From a checkpoint of a small mixture-of-experts model trained on Wikipedia.
Size: 9 layers, width 384, 61.8M parameters.
Training: a variant of Adam for the experts, 267M tokens.
Below are experts of layer 3 (counted from 0) of a mixture-of-experts language model. Rows are named router (the router's row for the expert), up (a neuron's input weights, with its number), down (a neuron's output weights, with its number) and show model dimensions 192-255. Each number is 128 + 24 x the weight over its row's rms, rounded and kept within 0 to 255.
Before each expert's rows: a language model's description of what the expert responds to; "comes before" lists some tokens at least twice as common just after its tokens as in all text. This comes from a sample of Wikipedia text that the model never trained on. Tokens count by the router's weight.

# expert 54
Description: Sentence ends and fragments
comes before: "\n", " The", " He", " In", " It", " She"
router [137 145 109 139 123 159 120  91  85  92 121 136 148 103 109 161 113 121 147 151 134 119 126 157 121 134 123 144 119 116 131 110 108 136 107  97 122 135 110 100  78 123  94 130 108 104 108 114 147 127 143 123 131 126 142  94 112 144 138 119 165 141 129 155]
up0 [ 77 139 134  91 132 109 108 168 100 103 132 124 116 123 149 185 150 127 148 126 113 143  79 120 138  84 123 144 143 102 126 121 124 152 155 106 159  97 125 173 150 133 132 148 138 166 112 103 110  95  94 198 138 140  92 140 101 126 144 125 116 140  72  97]
down0 [131 142 169 150 135 120 129  99 120 110 142 119  92 122 145 116 133 137 184 121 116 120 130 121 129 145  87 136 105 126 153 128 111 134 131 110 101 116 126 170 119 160  98 142 122 138 172  89 100 142 134 105 129 128 110 134 123 154 126 131 123  68 126 136]
up1 [117 203 132  85 155 125 116 135  97 117 144 151 104  92  99 164 118 102 111 151  99 117 131 160 159 119 137 151 121 108 117 117 206 139 137  73 109 133 125 106 172 128 159 124 123 105  97 102 148  93 148 135 114 140 132 132 102 131  96 161 101 101 173 136]
down1 [140 101 154 161 150 111 124 148  87 105 132  82 149 136 135 166 126 125 104 115 101 101 144 139 108 123 118 143 135 134  86 141 160 124  80  95  97 129 123 118 158 142  90 158 133  99 116 110 113 155 173 145 145 122 133 122 137 142 164  86 137 123 119 142]
up2 [117 117 108  92 123 123  73 170 154 125 142 111  70 119 101 148 148 137 117 126 150 164 136 154 100  91 104 150 118 155 144 137 125  59 115 174 151 179 120 142 148 140 138 171 119 110 129  97  85 136 117 143 167 126 141  99 166 178 105 131  94 112 157 143]
down2 [132 101 164 112  92 147 132 167 115 100 105 149 156 113 108 128 119 137 124 120 115 129 113 169 110 113 117 146 128 115  85 150 166 113  72 170 149 154 127 127 107 163 129 154  96 117  92 114 143 157 132 117 109 150 158 114 125 122  98 153 121 100 150 111]
up3 [115 132 140 162 159 110 134 110 101 129  80  88  98 110 148 132 121  91 120 119 114 141  50 145 120 123 138 151 106 133 164 133 106 115 168 109  86 102 116 120 155 133  96 175 137 129 118  90 128 138  69 170 107 129 104 151 128 123 116 109 130 138  94 157]
down3 [125 117 137 138  93 107 139 137 107 140 137 169 104 117 178 152 162 129 111  80 153 138 127 124  96 119 110 126 131 112 104 147 131 140 111 111 160 116 148 131 175  81 106 143  73 136 146 137 130 180 165 141 152 135 158 163  63 115 149 108 127 104 144 126]
up4 [131  78 159  94 104 145 141 100 124 147  91  59 112 134 129 114 132 104 178 156  91 124 139 114 141 122  92 122 108 111 116 107  96 104 108 103 134 128 102 101 118 134 140 132 107 124 181 110 160 145 152 162 111 110 133 137 135 123 104 138 124 135 101 181]
down4 [129 122 124 109 124 151 147 112 143 130 115 146 139 121 133 121 141 109 155 113 171 142 156 122 104 118 193 114 111  90 107  99 142  96 140 133 119 138 152 101 101 113 166 121 173 113 135 138 151 120 128 118 115 121 160  97 154 132 189  96 185 131 138 156]
up5 [ 96 131 100 159 116 101 104 108  80 137 127  81 137 137 149 150  88 134 131 107 142 148 104 130 130 133 155 128 147 123 114 129 117 118 105 151 140 135 127 154 135 106  98 142  78 153 148 140 144 136 129 105 127 140 126 161 117 135 135 106 154 145 133 130]
down5 [135 142 159 139 135 174 128 113 125 148  94 121 134 147  95 136 104 113 103  94 126 130  87 145 122 137 137 163 140 155 152 134 150 102  76 121 135 108 153 123  86 118 104 147 114 154 143 153 120  86 101 147 127 141 145 119 110 123 118 112 130  77 117 134]
up6 [130  99  82 126 141 135 120 110 146 105  99 106 110 108 124 121 151 128 111  98 107 118 161 133 153 168 117  84 175 134 141  45 158 135 124 158 109  73 122 117 105  77 108 130 137 142 138  94 119 100 135 119 144 141 127 121 126 111 135 100 122 135  81 143]
down6 [124 104 125 149 126 147 159 136 155 104 118 159 108 130 116 166 128 150 166 140 133 123 114 148 117 117 151 121 157 165 168 132 153  92 117  98 146 124 121 145 139  98 124 124 125 140 131 113 111 154 151  96  94 103  98 113 119 100 126 124 136 111  98 124]
up7 [ 73 154 121 150 138 142  96 145  95 174 106 103 160 108 136 118 118 117 114  98 149 116 134 129 170 103 107 142  88 107 168 133 139 144 123 124 131 121 108 143 112 115 107 118 149 131 151 110 101 170 126 148 147 146 137 140 118 127 112  86 100 115 119  85]
down7 [140 134  89 103 144 158 129 115  92 130 138 123 172 147 103 139 119 132  78 154 126  96 155 104 154 148 120 134 113 131 109  87  85 147  80 114 116 120 105 108  95 126 110 157  78 122 128 137 108  99 115 170 136 134 172 116  97 140  70 145  94 112 124 116]
up8 [ 82 144 145 146 163 149 146  98 167 120 176 126 134  99 110 110 107 155  85 136 157 146 112 143 176 130 153  64 133 139 141 127 124 130 122 169 125 118 158 144 117 140 122 126 142 127 206 111 144 178 141 125  96 126 131 165 137 137 127 100 137 136 123  65]
down8 [147 134 142 129 162 121 102  95 172 160 140 144  96 120  93 161 158  93 147 125 104 144 141 131 172 143 116 100 166 130 167 116 153 130 151 123 109 164 134 120 158 127 137 157 115 131 113 100 127 128 103 107  88 185 127 113  93  90 105 142 152 115 162  84]
up9 [114  89 132 104 108  95 124 133 150 129 128 106 165 108 131 142 113 150 157 167 120 135  90 119 158 128 162 126 108 156 156 118 133 149 117 138 159 114 152 151 153  91 145  83 125 149 147 141  91 119 114 125 132 123 104  76 153 115 158 110 104 133 155 114]
down9 [149 141 124 105 124 133 128 107  75 140 133  90 120 179 191 108  90 132 112 124 107 147  91 131 135 142 145 156  75 158 136 113 120 109 109 130  94 136  83 136 109 135 126 147  56 139 130 177 127 157 103 117 170 139 108 142 151 136 130  64 103 114 119 151]
up10 [148 147 148 161 109 143 147 134 191 131  72 132 144 112 112 138 111 130 143 113  92 131 138 119 176 146 138 157 144 117  73 107  90 145 104 115  91 103 149 135 131 123 156 147 109 166 125  97 128 131 128 134 167 180 151 104 108 110 117 154 105 138 147  78]
down10 [145 167 115 174  89 178  97 140 123 183 142 186 124 102 156 105 140 184  82  90 112 143 136 126 123 160 145 104 127 120 134 165  99 152 108 158 137 135 131 103 155 125 134  98 103  97 129 109 171 166 141 125 138 148 130 127 106  81 103  86 117 138 128 132]
up11 [135 101 134 113 174 121 158 112  94 131  94 118 103  86  94 157 131 187 135 114  97 135 112 166 120  70 135 173 124 132 141 132 117 157 110  97 181 172 132 138 166 141 120 104 142 141 189 145 125 123 112 142  98 150 105 168 123 146 153 134 129 139  82  57]
down11 [163 137 152  87 120 111 150 123 100 108 112 144 131 127 104 103 103 206 137  77 113  89 140 119 132 142 105 133 128 134  93 161  92 117 111  78 106  88 146 137 117  90  96 144 124 101 145 121 118 126 110 113 158 102 132 150 171 122  90 166 149 120 138  99]
up12 [109 101 137 139 129 167 104 105 152 141 118 120 169 104  91  99 116 164 151 108 130  92 134 130 175 154 133 139 127 107 109 123 122 176 135  94 100  70 129 160 147 134 136 149 135 126 147 133 109 109 148 143 103 165 166 139 164 127 128 143  99 140 141 137]
down12 [137 150 144 143 109 138 140 139  88  77 101  97 139 100 136 149 113  95 113 137 151 110 148 141 150 146 161 133 116 138 114 160 120 126  92 175 115  96 126 107 100 113 126 196 135  94 151  99  87 121 118 146  64 113 126 131  96 101 128 176 132 129 131 116]
up13 [142 102 129 113 138 138 118 120 141 111 121 143 160 110 149  94 136 103 171 137 102 132 129 123 139 121 177 135 147 111  95 157 142 132 168 154 102 139 127 157 131  63 158 150  97  70 119 125 125 115 142 137  98 124  83  68  90 107 116 108 115 127 138 157]
down13 [138 146 125 143  95 132 115  96 124 123 118 103 121 114 157 129 131 149 173 183 131 156 154 114 140 113 134 115 134 154 148 134 147 108 143 100  83 126 121 157 110 149 130 105 108 169 123 154 101 129 163 170  76 101 147 146 131 111 122  78 161 119 121 135]
up14 [179 141 166 146 158 106 111 120 107 120 128 139 133 128 107 140 117 126 151 155 149 118 165  71 114 125 141  82 171 155 112 140 104 107 154 124 117 157 140 139 165 110 159 114 117 126  92 104 166 116 115 131  94 120 110 110  98 110 126 133 146 121 168 106]
down14 [156 127 105 136  95 123 129 147 118 161 102 110 140 133 115  93 139 116 124 136 121 100  94 142 103 100  92 112 130 136  86 113 134 107 119 135 130 171 119  94 147 129 125 115  86 149 141 147 124  99 168 167  86  94 157 182 142 125 155 142 140 156 149 102]
up15 [158 120 145 137  89 109 142 150 136 166 105 134 115 131 166 117 121 131 162 146 119 162 111 129 136  99 137 168 143 128 122  89 112 144 160 117 105 138 106 133 167 142 116 137 124 151 125 102 169 106 132 160 148 143 102 123 162 116 105 158  88 156 139 143]
down15 [133  92 133 135 142 104 131 130 146 159 138 155 125 111 135 107 126 138 119 155 104 113  80 133 154 117 121 156 102 144  98 141 143  97 146 145 174 143  90 114 100 130 119 177 114 161 120 138 147 177 128 108 135 125 144 153 123 147 117 121 107 150 104 136]
up16 [120 130  95  98 109 124 115 143 141 107 131 140 117 109 127 110 122 157 110 105 159 133 102 154 129 101 101 112 157 173 117 113 165 139 130 116 130 183 128 106 141  93 167  79 116 125 103 114  81 149 103 112 154 124 141 118 152 103 131 110  91 112 131 110]
down16 [143 130  81 143 167 115 148 118 145  86 157 126 135 140 152 120 110 125 107  97 139 147 115 146 138 147 141 142 155  92 111 134 119 155 103  97 125 152  98 129 113 169 110 122 145 126  95 102 149 156 132 129 176 138 152 115 135 190 109 139 121 131 129 104]
up17 [130 102  84 134 128  93 112 143 117 146 138 154 139 113 133  90 150 103 160 142 148 144 140 113 153 174 119 149 161 137 118 133  77  98 114 114 137 130 132  93 151 179  97  95 151  88  82 125 132 105 131 154 115 154 146 129 106 102 135 122 123 141  61 127]
down17 [112 127 151 119 107 100  95 147 139  93 125 114 152 133 112 146 130 152  95 145 161 139 122 124 151 111 113 143 152 112  84 126 140 159  70 139 158 128 112 137 113 108  95 112 138 131 123  72 116 130 153 143 158 137 142 146 108 128  96 107 108 140 137 124]
up18 [111 133 177 142 119 114 139 109 150 115 127 119 119  92 116 127 111 130 119 148 127 113  91 146 128 147 188 107 115 164 132 149 122 124 114 141 142 112 135 114 116 121 144  92 132 156 120 147 160 111 100 142 149 121 160 120 153 133 173 122 108 125 141 139]
down18 [ 55 132 107 143 160 156 131 149 130 146 115 143 132 136 161 131 102 139 144 121 102 116 107 139 104 138 127 146 158 130 172 118 105 116  89 136 120  98 151 104 108 119 156 116 112 154 128 173 166 131  84  97 139 103  65 116 168 138  92 123 102 104 138 111]
up19 [144  98 123 102 100  76 120  99 117 138 174  90 140 126 144 105 163 132 110 168 106  86 103 121 163 155 125 149 151 150 148 122 141 101 111 125 137 118 101 117 116 161 173 142 111 112 117 121 155 160 136 110  69 132 125 153 115 121 104 129 122 135 147  88]
down19 [110 100  99  83 124 144  90 139  99 119 114 132 135 133 127  80 119 151 169 153 166 110 122 119 112 118 143 116 113 124 110 156 136 191 127 185 126 158 124 136 109 132 116 113 171 164  89 119 117 150 146 115 109 132 132 115 126 138 131 119 117 115 150 106]
up20 [129 125 131 136 119  98 151 166 152  89 111 125 110 115 134 116 115 129 113 130 158 162 105 109 131 135 146  99  81  72 155 158 145 118 103 114 140  65 122 128 120 146 130 195 110 176 138 111 133 138  71 132 132 149 154 130 166 141 161 140 165 156 164  67]
down20 [153 119 161 114 177 168 125 189 126 138  76 122 151 125 117 113 131 101 161 139 133  85 177  97 139 125 140 125 157 129 135 100 109 108  83 151 100 105 141 159 113 131 145 123 135 121 162  80 135  92 132 143 127 134 131 124 125 178 168 105 107 147 168 134]
up21 [114  97  98 118 137  99 125 186 113 126  96 109 143  83 142 171 155 147 138 143 139 109 118 135 154 143 128 160 152 148 111 116 151 165 104 140 163 147 132  88 131  73 167  80 133 133 130 118  86 105 147 108 144 127 169 116 138 165 105 128 145 126 128 161]
down21 [154 111 145 143 107 139 136  54 145 116  99 165 134 136 155 157  93 134 130 176 128 132 139 133 112 105 131 157  89 133 157 131 108 140 108  89 141 120 140 136  58 175 136 156 142 168 113 163 186 110 134 151 124 147 168 117 144 137 183 100 126 170 131 140]
up22 [112 119 136 123 142 124 127 145 125 134 138 115 169 104 118 121 132 136 146 127 103 125 101 131 165 157 114 121 136 129 144 129 168 111 142 117 117  75 136 102 127 137 157  95  90 180 108 141 137 123  98 179 139 110  95  94 162 147 121  99  99 127 158 176]
down22 [116 142 110 141 171 140 106 142 134 148 116 102 156 130  96 112  97 128 131 120  87 105 139 147 102 152 102  98 167 137 148 157 119 159 134  79 156 126 126  99 126 134 163 118 151 119 138 131 122 103 114 163  96 197 103 118  80 142 125  68 162  96 143 146]
up23 [121 123 129 152 117 161 170  96 149 116 127  76 164 148  97 141 119 129 162 129 179 151 103 112 131 152 124 104 106 139 116 118 140 115 180 133 125 105 128 126 128 164 143 149  99  91  84  84 140 175 125 111 122 152 112 136 170 136 121 152  99 125 144 120]
down23 [126 155 144 113 121 136 100 138 134 139 101 108 151 115 127 102  81 122 126 122 152 146 100 112 143 148 100 152 171 116 137 156  96 138 121 130 124 132 145 168 120 106 122 121 125 174 173 115 166 139  78 153 112 141 104 131 162 148 100 121 154 126 147 111]
up24 [109 153 112 114 177 139 123 138 131  97 145 103 155 114 108 113 133 126  92 175 191 114 142 135 112 177 115 124 134 104 101 168 138 161 141 138 113 117 125 118  98 106 102 141 141 132 154  82 122 124 130 127 148 102  70 158 149  74 112 157  93 116 122 129]
down24 [111 124 102 146 155 146 117 132 128 145  89 148 110 118 125 118 121 151 113 139 147 129 144 142  88 138 125 115  97 118 142  94 130 160 120 151 172 113 127 123 109 136 124 130 135  99 140 134 128  87 114 100 154  94 118 140 116 117 118 100  93 158 121 143]
up25 [147 141 169 132 146 107 119 135 121 149 154 122 116 103 169 148 153 170 154 166 126 131  83 160 117 113 133 157 152 148 121 173 144  99 133 116 126 133 131 132 105 160 117 128  99 126 106 128 115 124 139  99 148 140 118 118 108 142 117 135 101 156 121  57]
down25 [117 143  88 155 114 142 113 125 129 137 135 100 108 135  77 130 113 118 159 170 105 145 129 144 169 139 105  94 141 128 169  99 111 140 113  97 119 161 121 167 127 165 108 103 133 155 162 122 118 183 151 141 156 104  86  99 142 122 118 145 175 140 142 113]
up26 [140 137 127 122 125  48 113 136 159 117  69 163 140 119 129  91 182 128 113 120 156 143 178 127 167 106 174 113 111 153 178 126 142 130 113 132 117 112 107 109 108 123  90 127 130 186 107 119 167 130 139 128 107 176 109 137 133 116 157 167 130 155 139  75]
down26 [115  84 148 107 176 146 160 129 128 130 151 129 125 133 118 110 115 111 146 174 140 119 147 102  91 122 104 132 130 119 103 135 124 114 139 135 122 148 121 127 129 110 129 128 131 135 159 118 189  84 163 128 105 173 100  98 121 149 151 131 116 139  99 153]
up27 [100 122 143 114  97 127 103  89 134 146 127 119 104  89  91 150 143 144 120 151  94 147 123 168 159 133 129 127 137 165 142 150  98 132  98 121 140  90 130 165 101 117 102 145 109 124 142 125 139 149 132 130 119 157 139 107 162 139 169 110 125 129 156 133]
down27 [ 93  89 133 116 134 144 120 107 108 140  58 130  89 122 106 139 127 114 119  83 118 113 124 131 171 181 114 125 103 150 154 115 114  92 140 110  63  89 144 132 134 102 128 114 100  96 118  80 118 103 132 103 111 122  97 171 122  89 124  86 128 115 122 100]
up28 [106 123 158 147 143  98  90 103 164 106 154 155 139 105 120 112 133 114 111 116 123 110 178 144 167 124  97 136 145 122  93 162 177 111 153 112  98 146 118 118 100 124 140 132 124 122 144  92 151 136  98 114 105 140 142 123 105 136 107 106 134 103 142 105]
down28 [102 157 125 111 129 118 136 115 135 117 117 130  90 127 109 117 105 133 158 117 160 142 129 115 115 148 172 122 131 101  76 128 114 142 138 148  83 144  91 127 125 144 124 160 130 134 136 104 138  94 129 133 132 155 140 134 139 102 136 153 104  98 131 173]
up29 [ 90 135 117 164 132 133  84  78 150 116 162 133 157  99 107 145 153 151 159 143 143 102 113 128 106 150 106 137  78 121 125 147 136 143 118 114 140  99 151 120 188 120 137 114 126 148  86 111 126 119 142 119 141 130 149 152 150 146 146 125 146 162 148 141]
down29 [166 137  97 141 123 128 118 120 141 171 112  75  93 138 102 130 134  92 153  79 140 145 110 136 171 125  82 158  93 116 151 169 144 124 134 116 141 124 115 162 138 122  91 118 118 131 133 120 140 131 116 164 120 131 156 113 139 141 124 160 104 104  96 139]
up30 [ 96  95 142 101 115 114 170 136 115 127 111 112 172 123 134  86 140 132 127  96 156 120 129 150 138 136 108 109 156 146  94 165 101 101 159  81 166 132 105 142  80  99 104 131  93 179  95 116 114 139 120 100 113 146  87 174 146 107 125 122 132 163 147 123]
down30 [ 99 152 140 163 115 136 133 120 132  87 124 131  98 125 117 123 145 175 151 121 135 109 160 125  78 115 136 140 162 129 117 143 120 155 153 138  90 113 165 157 121 123 109 125 171 165 107 142 113  93 173 122  88 114  91 103 133 119 121 102 126 134 114 173]
up31 [122  84 141 129 106 126 131 111 170  67 104 149 121 119  88  90 138 107 102 101 130 133 137 169 147 122 130 106 138 155 127 147 143 158 131 180 122 130 118 105 125 168 108 122 150 128  95 156 127 137  76 126 142 107 129 106 116 153 131 133 141 128 117 139]
down31 [ 69 121  96 109  98 130 165 160 154 109 120 111 108 112  70 142 116 118 118 142 184 118 157 157 120 174  90 130 148 123 171 144  97 121 141 135 127 140 138 148 125 132 114  76 112 141 100 122 126 126 134 127  98 118  68 127 115 170 148 128 131 170 108 131]
up32 [107 156 109 145  99 116 148 129 112 149 130 100 117 147 127 110 159 159 129 168 123 157 159 110 144  69 126 171 129 114  89 128 102 168 129 103 113 122 146 150 151 146 147 154 181 154 131 122 130 135 158 184 133 168 139 100 145  69 140 129 106 148 150 151]
down32 [123 130 142  65 145 126  84 134 116 129 117 120  95 106 125 134 111 131 174 161 155 125  93 105  93  90 135 116  88 125 113 182 110 151 113 152 133 139 131 130 118 174 158 148 122 107 118 176 125 131 109 120 120 112 141 177 119 121 178 119  97  97 163 149]
up33 [ 97 125 115 156 157 106 169 177 161 160 139 120 112  86 107 122 162 110 175 145 100 135 149 146 121 141 150 112  87 151 106 108 144 145 137 121 110 153 129 138 120 137 191 137 130  96 113 169 122  61 121 167 126 153 102 205 103 130 131 104 112 134  91 164]
down33 [128 136 117 148 107  98 141 132 148 106 138 134 128 120 158  89 120 138 144 146  82 107 127 181 125 155 163 141 129 124  97 154  98 103 132 122 103 116 124 149 111 147 108 178 134 145 192 124 117 156 159 121 136 137  83 157 138 151 122 138  97 138 131 131]
up34 [127 111 175 115 120 113 156 119  82  89 151 130 136 108 141 126 171 127 171 138 157 125 166 132 182 144 101 157 138  82 128 133 127  99 146 137 112  92 163 137 118  99 147 140 143 129 116 118 154 131 152  90  88 147 153 121 150 131 131 110 108 156 140 124]
down34 [129  91 146 101 131 162 122 115 146 149 121 119 133 105 130  98  94 129  98 119 152 125 140 132 106 139 114  80 138 143 145 139  93 182 102 154 159 101 132 129 124 123 132 133  91 153 127 147 152 140 180 168 129 158  95 144 131  87 142 133 153 121 132 120]
up35 [132 189 128 124  91  99  96 120 137 126 142 109 130 141 113 135 136 115 160  81 156 152 112 157  99 153 133 131 125 125 103 136 135 135  87 108 132 111 127 110 142 123 138 120 122 141 160 125 103 114 117 116  70 128 148 134 145 163 155  92 164 130 148 147]
down35 [ 96 127 116 119 133 202 150 138 123 112  73 123 115 167 122 132  87  90 104 109 114 120  76 117 149 169 125 134 134 104 152 116 149  86 105 136 146 135 154 136 124 139 152 180 125 119 132 146 127 155 114 148 104 143 170 115 108 101 123 130 129  67 119 123]
up36 [104 124 110 116 138  69 101 122 101 182 107 135 140 134 110 146 149 128 148 140  94 136 138 155 128 159 115  99 123 131 103 174 152 139 154 142 126 126 119 167 127 154 120 125 156 113 168 131 148 114 116 113 116 132 145 118 126 104 125  94 136 117 117 149]
down36 [101 159 135 126 164 164 153 130  88 119 141 125 126 164 163 163 117 122 147 141 102 115 108 113 118 172 142  92 120 131 103 147 123 162  96 142 125 132 135 151 147 175 143 153 100 138  85 135 118 138 146 122 162 159  97  99 127  90 129 119 130 140 134 101]
up37 [122 135 142 137 106  98 150  78 153 127 132 101 136 135  84 111 140 122 162 116 184 141 110 155 162 103 109  98 140 170 129 121 128 141 141 126 153 127 165 112  90 133 175 151 131 141 127 136 149 135 125 160 126 128 107 110 144 153 120 126 118 152 106 132]
down37 [118 104 115  99 138 125  93  93 141 102 101 138 173 134 157 124 109 115 182 126 133 129 129 137 123 150 114 117 110  96 104 159 131 126 136 182  93 157 105 163 119 104 112 137 141 103 160 109 169 130 160 126 143 106 102 151 113 138 128 126 126 152 133 143]
up38 [134 136 137  82 112 142 131 141 143 118 168 141 137 113 112 134 156 138 145 143 148 118 158 151 128 140 118 194 156  92  86 126 173 134 141  99  80 105 111  95 111 144 160 114 150 133 179  74 130 136 134 106  93  98 175 150 136 123 110 118 117 125 139 113]
down38 [ 81 141 125 133 139 123 149 159 117 134 148 143  94 124 158 191 125 149  90 106 143 166 162 136 136 166 161 137 109 111 111 139  90 168 142  77 113 127  80 127 126 132 151 141 138  78  74 113 159 135 108 118 131 107 125 148 104 150 128 142 102 127 147 134]
up39 [ 95 142  61 144 121 129 109  93 140 156 104 148 155 109 115 165 131 107 148 168  79 121 103 115 134 121 145 165  87 136  98 122 126 149 133 125 133 126 137 105 139 107 119 150 147 129 145 125 140 122 144 156 119 172 144  92 123 165 146 125 153  97 156 168]
down39 [152 106 121 143  96 143 138 160 168 134  69 138 119 135 128 152 190 140  93 126 117 159  99 131 133 145 114 120  86 179 125 119 105  96 115 103 130 150 105 142 123 112 129  92 134 151 129 152 161 118 130 164 126 139 166 149 117  84 116 136 130 137 111 127]
up40 [192  97 151 134 165  94 118 134 143  98 130 143  98 129 139 142 151 164 133 111 120  92 140 131  72 119  86  93 152 106 119 107 153 107 129 125 137 134 140 121 106 131 128 137 135 170  76 100 132 120 138 130  87 119 114 124 152 130 118 145 159 118 138  92]
down40 [134 123 149 153 116  76 128 147 117 107 158 122 131 137 113 110 112 130  84 136 154 148  77 116 124 116 108 115 125 127 147 117 117 164 146 102 103 150 132 146 160 122 142 125 138 154 165 148 106 132  81 115 118 128 107 160 176 161 158 143 155 140 123  94]
up41 [ 88 103 109 147 132 136 126 139 133 101  95 150 107 121 103 105 146  48 113 133 144 121 125 134 144 121  93 111 118 112 133 145 136 154 150 174 121 163 125 133 142 134 142  96 147 110  92 124 182 131 125 119 134 139 119 121 159 156 121 168 162 147 123 133]
down41 [125  93 153 114 155  95 142 127 158 179 129 117 148 114 155 101  98 128  97 118 153 102 143 133 149 123 152  97 164 136  96 147 123 131 157 144 115 145 111  97 106 138 176 121  93  93 125 113 156 137 133 121 104 120 100 140  98 140 132 125 118 132 140 115]
up42 [127  97 143 151  97 135 132  78 165 111 113 128  92 129  96 196 107  96 138 116 150 139 138 130 133 121  76 133 136 155 146 121 138 121 132 116 108  97  98 178 154 129 113 121 106 108 157 174 114 175 163 149 112 165  93 137 101 144  84  87 117 159 127 113]
down42 [102 140 146  74 155 106 102 113 154  89  92 133  91 142 160 106 131 113 131 133 116 117 101 105 110 148 120 101  93 138  76 110 140 116 134 123 129 159  99 139 146 143 130 129 157 160  89 116  69  95 132  99 123  93  83 142 144 108 159 108 127 133 140 169]
up43 [142 128 149 158 125 125 146  87 126 142  71 162 158  95 140 140 182 104 141 153 105 136 135 116 129 120 113 155  82 137 103 129 144 135 155  99 124 117 103 118 132 106 127 160 139 108 158 127 118 187 172 139 132 145 143 143  90 148 158 117 129 127 104 124]
down43 [130 110 115 187 120 132 152 127 133  83 148 148 112 132 147 110 154 179 124 113 110  93 127 159 152 100 157 137 145 135 132 124 147 117 123 116 111 105 108 123 158 123 106 108 139 124 131  96 122 159 113 140 126 117  98 135 132 171 112 161 152 117 143 156]
up44 [ 94 144 147 107 114 120 113 154  98 117 163 131 140  93  90 128 141 124 128 116 137 154 102 155 129 111 127 153 114 188 115 102 136 140 123 141 146 163 132 104 108 124 126 152 115 122 134  98 108 131 145 151 141 155 144 124 149 169 127  92 122 161 125 120]
down44 [115 105 162  87 130 151 101  79 143  66 152 124 122 144 121 119 118 111 100 141 183 165 103 102 113 133 147 115 109 151 149 114 119 138 120 103 156 135 127 129  99  99 128 125  99 105 124 125 139  97 110 112 108 130 137 110 108 130 131  62 162 143 121 140]
up45 [136 104 109 126 141 151 151 146 140 145 175 117 160 121 152  86 125 160 122 136  92 182 134 136 150 149 153 152 114 108 121 129 134 182 125 150 130 141 122  93  98  93 140 105 129 104 129 108 103 153 121 134 148 111 140 180 117 160 138 128 117 102 101 122]
down45 [119 102 116 125  71 113 114 197 140 108  93 158 139 122 146 131  67 146 140 140 156 144 130  78 103 160 133 137 113 149 119 156 121 137 137  98  99  92 102 126 118 148 112  96 145 147 168 163  93 135 131  77  93 119 141 109 145  90 104 133 122 170 153 127]
up46 [103  75 150 160 152 148 124 151 126 136 165 110 112 100 124 102 134 135 138 124 158  95 124 103 152 138 125 100 114 103 137 116 113 177 161 133 125 141  96  84 118 128  57 101  96 111 182  99  71 157 126  90 129 102 121 194 120 149 154 114 130 126  78  98]
down46 [ 89 126 119 133  94 160 109 145 118 139 150 162  98 141 127 127 103 156 106 108 159 122 143 134 144 159 139 107 118 115 162 138 130 122 108 143 152  96  90 139 113  93 118 155 134 142 102 131 106 119 125 112  88  87 144 143 114 163 111 111 108 179 139  99]
up47 [ 98 125 102 144 151  94 146  98 160 170  99 118 142 126 128 147 163 130  99 128 133 146 121 113 181 138 147 129  91 142 112 113 178 141 156  74 118 138 142 151 151 101 148 130 136 198 146 133 144 152 156 156 135 130 163 117 180 121 102 104  86 115 112 111]
down47 [113 156 145 122 118 131  73 119 152 110 128 109 191 141 171 101  97 152 120 126 149 178 139 134 103 150 128 113 174 146 103 156 123 107 124 124 114 132 107 107 149 133 125 110 117 121 130 149  80 143 141 111 142 126 158 139 112 152 122 117 102 148 158 199]
up48 [136 117 146 135 114 122 108 169 128 108  90 183  95  72 128 145 142 141 101 129 131 124 134 119 121  97 130 121 111  89 146 171 140  91 154 124 118 129 136 137 175 154 105 162  84 168  94 104 143 129 136 113 118 111  93 125 117 170 101 124 157 147 150 143]
down48 [103 104 133  79 129 110 140 145 137 130 109 161 156 101 126  68  81 142 133 180 147 101 141 121  81 123 161 168 110 125 114 153 124 126 178 160 117 138 123 122 136 117  96 141 133 131 162 120 151 152 152 129 101 125 130 177 149 148 134 139 123 131 142 113]
up49 [140 126 113  82 114 133 138 161 124 107  89  96 116 119 144 110 144 130 182 105 123 144 145 146 180 127 134 124 122 130 164 154 125 116 125 146 153 114 151 134 124 145 100 159 133  87 142 100 142 107 120 150 140 126 112 170  81 129  82  85 132 118 114  72]
down49 [162 145 171 143  88 158 177 157 118 133 133 170 132 118 120 157 157 129  94  78  98  66 119 100 123 139  96 142 167 117 154 152 111 135 158 157 118 164 118 127 145 132 145 150 140 101 100 139  89 179  89 150 132 122 158 148 172 164 140 120 156  99 117  99]
up50 [124 146 105 166 141 105 121 124 116 104 140 172 123 117 121 172 159 115 129 142 134 122  93  70 121  95 176 108  70 123 150 151 134 106 151 159 104 135 152 146 146 160 150 128 113 101 113 120 135 146 100 159  82 125 121 135 149 150 141 117  79 115 121 110]
down50 [ 81 141 131 129 121 122 128 115 101  99 114  82  83 142 115 151 153 119 106 108 129  90 190 159 170 131 102 175 156 164 124 114 116 156 118  95 145 162  99 127  86 155 118 131 161 146 156  96 115 144 157 166 143 128 132 116 140 168 115 174 188 148  88 129]
up51 [115 134 161 137  99  76 106  99 143 121 110 139 108 119 154 146 158 120 122 142  95 125 138 147 140  94  95 146 111 116 118 162 121 151 131 105 158 111 107 138 140 158 100 143 117 119 112 107 123 116 130 152 120 147 190  95 110 148 118 107  98 137 136 125]
down51 [171 129 108 134 137 142 110 158 123 144 143  89 198 130 144 149  95 124 127 148  88  99 109 127 161 108 137 124 124 115  86 144 105 143 132 129 133 156 113 144 159 117 141 104 123  70 158  99 124 120 105 121  96 158 153 139 121 142 139 158 127  97 110 122]
up52 [ 93 158 127 160 108 112 133 139 117 155  87 140 123 120 144 120 125 112 139 143 122 152 109 174 129 118 167 165 120 160 152 149 129 167  99 104  93 173 109 147 109 124 156 119  93  93 124 166  92 116 117 111 157 139 171 133 158 112 148 132 115  80 102 114]
down52 [118 136 138 112 129 128  94 145 145 150 139 104 129 179 120 110 104 114 106 116 133 161  94  97  90 126  89 125 117 116 129 143 121 120  97 132 139 145 105 132  96 100 139 152 140 134 133 133 100 117 132 108  92  88 152 148 150 105 118 118 130 131 127 126]